From a checkpoint of a small mixture-of-experts model trained on Wikipedia.
Experts: 24 experts in each of 11 layers, 160 SwiGLU neurons an expert, 2 picks a token, a softmax router.
Below are experts of layer 6 (counted from 0) of a mixture-of-experts language model. Rows are named gate (a neuron's input weights, with its number), up (a neuron's input weights, with its number), down (a neuron's output weights, with its number) and show model dimensions 336-383. Each number is 50 + 12 x the weight over its row's rms, rounded and kept within 0 to 99.
Before each expert's rows: a language model's description of what the expert responds to. This comes from a sample of Wikipedia text that the model never trained on.

# expert 23
It responds to: Headings and entry starts
gate0:50 62 27 29 39 64 55 60 45 44 50 53 46 57 43 42 48 55 52 35 75 46 48 65 54 41 50 41 33 32 72 55 68 45 23 59 38 55 51 60 42 23 50 36 42 46 45 84
up0:42 43 66 35 77 35 34 45 49 50 74 41 54 28 41 57 42 46 29 47 30 53 53 55 48 72 66 53 59 37 55 41 46 44 32 76 68 38 47 49 41 62 46 37 50 36 50 63
down0:35 39 41 68 57 50 63 11 39 40 62 43 38 58 48 35 39 49 35 22 56 53 18 68 53 44 58 49 51 25 68 43 71 37 52 67 64 34 50 47 53 61 51 47 58 63 38 34

# expert 19
It responds to: Common nouns in prose
gate0:41 48 48 55 49 50 63 46 59 54 57 57 62 66 20 50 53 64 46 52 60 59 30 55 40 46 48 48 51 58 36 35 54 70 49 65 42 47 28 46 48 77 58 59 41 49 40 59
up0:57 54 47 44 57 30 53 53 44 35 61 25 34 22 53 35 54 30 60 45 19 32 53 54 74 50 52 61 45 44 49 55 42 71 40 26 56 51 55 48 45 57 69 40 48 35 49 72
down0:48 55 38 41 49 53 59 40 53 49 49 14 32 35 69 55 53 36 51 47 36 57 59 64 28 47 49 29 54 42 44 70 32 48 50 55 42 36 36 51 39 35 63 66 49 73 47 56

# expert 0
It responds to: Table cell values
gate0:41 46 26 77 55 63 35 56 51 62 57 57 36 41 30 46 59 55 51 30 48 38 65 53 60 31 58 54 39 44 35 29 63 39 38 53 57 66 53 63 74 47 49 33 53 44 42 54
up0:43 33 44 28 44 58 69 66 61 56 24 37 52 41 45 45 59 46 59 52 55 69 68 48 46 43 59 63 63 43 43 37 56 43 51 59 41 54 50 13 36 43 66 48 56 64 42 39
down0:29 56 61 56 62 34 55 48 27 31 30 42 49 55 39 72 58 51 55 48 43 50 60 68 48 43 35 80 74 43 59 52 60 61 53 40 48 57 46 57 48 48 66 68 49 53 78 63

# expert 8
It responds to: Final digits, name ends
gate0:46 58 48 49 44 55 51 51 64 38 43 33 59 46 50 76 30 38 57 69 89 46 62 46 51 44 56 54 54 66 45 28 59 51 32 62 44 71 65 54 50 60 58 80 39 66 34 51
up0:64 42 73 53 67 41 46 61 41 43 34 58 58 58 36 52 61 48 63 43 33 64 48 47 48 53 51 49 50 65 53 48 41 44 47 58 45 51 30 53 51 43 55 49 45 40 65 34
down0:33 42 59 46 37 68 45 32 40 64 47 48 23 51 46 39 64 67 63 27 33 32 35 64 47 53 53 42 44 47 72 68 58 53 61 63 52 28 49 40 81 46 34 44 67 55 59 45

# expert 1
It responds to: Name-initial word pieces
gate0:34 40 66 41 60 23 38 27 63 54 29 44 33 46 57 51 35 62 50 42 56 57 48 66 46 33 62 49 46 40 53 57 38 67 49 46 48 70 51 11 30 43 55 46 56 62 58 68
up0:38 58 55 28 41 40 70 54 50 31 60 69 58 50 25 31 52 54 63 47 23 55 43 52 48 45 43 21 43 66 51 44 58 37 16 51 67 49 69 41 36 45 46 57 50 62 42 69
down0:17 45 52 67 33 63 63 64 43 47 52 58 56 39 32 47 47 51 48 64 58 56 39 53 34 24 33 31 47 55 48 44 42 52 53 48 35 51 59 61 61 62 48 40 42 60 54 35

# expert 4
It responds to: Determiners before nouns
gate0:53 46 39 30 33 52 44 40 52 23 31 68 72 48 31 67 57 64 44 57 62 33 51 51 64 51 51 35 52 58 43 47 50 50 55 41 44 60 47 29 36 55 37 63 53 57 35 64
up0:81 34 53 60 46 69 46 49 28 32 45 51 34 40 58 43 52 34 46 36 42 46 59 43 48 50 61 44 72 29 51 55 49 48 54 53 51 42 56 34 63 47 36 59 42 52 45 71
down0:51 44 45 43 66 71 40 44 48 55 46 32 46 49 47 68 53 47 48 44 38 45 65 63 50 58 58 35 43 51 54 50 46 33 41 47 51 58 76 25 25 47 38 35 35 63 52 32

# expert 7
It responds to: Table cells and time prepositions
gate0:52 57 28 56 41 52 35 39 46 58 41 41 43 52 64 47 24 51 49 42 54 53 61 52 33 60 60 69 49 35 72 28 52 64 56 40 57 76 41 53 65 35 38 57 61 58 69 52
up0:59 49 64 36 37 54 55 61 43 43 48 54 60 41 67 64 54 52 62 49 48 52 53 38 60 70 39 51 58 45 56 62 46 36 59 43 57 48 51 58 64 52 55 41 47 53 68 29
down0:33 53 32 44 37 60 49 56 45 33 37 60 65 64 51 55 37 39 43 41 57 38 47 66 47 23 56 60 60 40 27 70 29 51 48 69 42 43 38 46 31 47 47 54 43 34 40 51

# expert 11
It responds to: Conjunctions and event verbs
gate0:71 51 23 68 37 54 55 59 36 29 57 54 28 57 34 55 50 28 37 51 58 56 64 36 50 51 44 67 53 46 55 81 52 51 45 45 43 50 42 36 50 46 50 58 49 42 51 62
up0:46 43 64 28 52 36 60 35 59 47 41 60 50 61 54 78 39 53 49 38 42 42 49 57 49 40 56 59 30 44 62 79 41 46 50 41 45 65 53 38 67 46 34 56 48 46 39 42
down0:50 48 66 49 42 45 57 60 70 43 36 51 42 39 33 61 55 53 51 48 45 50 37 35 38 51 42 44 57 58 54 36 42 59 52 62 19 73 55 45 42 47 47 42 31 42 39 35

# expert 21
It responds to: Coordinators and separators
gate0:39 59 44 26 65 58 47 48 18 41 23 48 43 73 47 44 39 42 63 31 52 37 43 72 61 34 49 49 69 36 58 45 44 46 48 44 65 58 69 39 25 45 58 61 47 48 31 48
up0:59 56 64 33 53 21 50 48 45 48 68 41 51 52 65 41 38 82 50 73 66 58 44 52 41 68 52 58 34 48 41 56 62 55 49 51 48 52 70 38 43 48 62 62 77 56 44 41
down0:53 51 54 42 57 48 59 58 38 41 52 57 58 30 59 51 38 52 40 49 34 59 54 44 45 58 69 43 33 57 48 49 40 53 33 24 49 38 72 45 51 60 48 44 21 63 36 63

# expert 12
It responds to: Adverbs and verb complements
gate0:59 41 41 48 46 22 54 53 36 30 29 46 28 54 26 39 48 38 37 64 68 63 67 32 49 89 46 63 57 43 51 59 51 63 50 55 52 68 36 42 56 44 74 51 59 32 60 82
up0:51 46 70 45 59 56 38 54 47 43 49 56 56 64 71 55 51 57 54 24 32 63 56 31 46 66 37 64 65 34 49 72 47 54 42 42 60 50 65 31 53 42 74 72 33 61 55 60
down0:49 51 81 58 32 65 43 36 66 57 46 58 54 41 60 54 64 36 51 51 53 46 52 52 57 62 33 57 62 42 56 56 40 66 60 51 70 70 62 48 41 41 45 50 53 60 54 46

# expert 13
It responds to: Header pipes and activity verbs
gate0:38 46 49 38 60 71 57 54 63 48 63 61 28 36 59 43 32 57 47 61 39 54 62 46 71 26 47 42 40 64 44 36 43 44 32 36 32 75 56 65 48 48 49 63 53 62 49 37
up0:58 58 56 29 39 43 33 70 56 31 30 51 37 46 53 55 48 47 48 49 39 46 48 40 49 43 47 53 47 50 36 35 60 41 46 60 64 25 45 50 61 50 32 45 53 43 41 54
down0:31 53 46 54 44 54 45 40 34 52 62 48 27 44 33 53 49 38 69 43 46 36 75 61 52 32 55 68 64 61 65 50 49 46 43 60 44 76 59 34 43 50 62 58 65 48 67 37

# expert 2
It responds to: Pronouns and word-middles
gate0:48 38 55 52 51 35 38 76 60 59 69 39 63 34 47 54 39 56 53 42 39 89 52 36 53 59 49 46 44 48 24 58 44 54 31 37 60 69 39 45 60 51 59 36 49 69 56 63
up0:35 62 40 46 34 53 42 40 27 67 56 44 53 40 53 58 55 42 44 58 60 62 55 53 58 57 39 53 51 53 70 54 48 51 20 54 85 55 35 25 51 50 66 60 56 47 56 45
down0:58 69 47 45 33 58 62 31 53 55 49 54 53 54 45 52 51 42 51 57 65 55 50 57 79 44 37 37 69 69 23 21 75 49 23 65 52 59 56 36 57 44 41 55 41 25 49 35

# expert 20
It responds to: Open brackets, formula pieces
gate0:58 54 42 73 58 58 43 32 56 20 36 75 57 36 52 48 47 45 56 57 62 57 57 36 49 38 45 41 32 48 51 49 69 51 63 59 62 31 54 52 43 55 52 52 50 41 50 50
up0:46 66 48 52 33 46 80 51 48 67 56 32 53 55 27 55 44 42 61 37 55 48 39 71 31 56 52 61 29 47 43 40 54 37 63 52 48 44 64 66 52 45 47 40 60 54 42 49
down0:39 37 60 46 49 37 64 38 60 77 41 43 61 27 62 32 41 54 61 43 38 56 59 30 39 49 67 53 59 59 46 60 44 41 86 39 44 41 24 43 53 52 55 25 48 66 41 61

# expert 18
It responds to: Prepositions and months
gate0:50 52 41 50 46 24 50 55 32 31 50 51 52 33 23 35 52 46 59 33 59 54 57 52 49 54 26 61 31 70 33 61 65 45 52 23 68 70 55 52 64 54 45 65 33 44 58 55
up0:49 40 49 55 54 57 72 58 19 36 47 47 65 48 48 40 50 34 57 41 54 57 50 36 54 32 62 59 59 49 50 54 59 65 37 72 40 47 46 47 72 56 66 77 57 63 38 50
down0:50 37 35 47 69 49 41 52 41 32 49 38 53 39 34 56 51 60 40 51 49 57 67 48 50 74 55 61 50 46 20 30 28 62 46 39 56 49 56 60 40 43 69 57 60 51 44 49

# expert 14
It responds to: Table separators, cell starts
gate0:47 60 29 42 78 43 40 51 49 48 45 33 63 75 55 48 47 66 60 42 47 43 39 45 47 63 62 37 67 41 48 45 37 56 48 41 39 40 48 65 56 42 46 08 55 70 26 59
up0:55 38 47 61 56 43 68 64 54 38 46 57 54 57 58 41 34 45 38 46 61 60 38 36 52 49 69 83 50 45 12 70 41 36 95 59 47 37 40 46 52 45 48 56 42 49 57 48
down0:59 54 59 19 63 55 53 44 45 51 52 40 55 36 67 42 54 55 42 66 56 51 38 46 54 51 48 46 41 61 51 53 47 46 63 45 68 33 47 36 43 46 32 34 38 61 55 55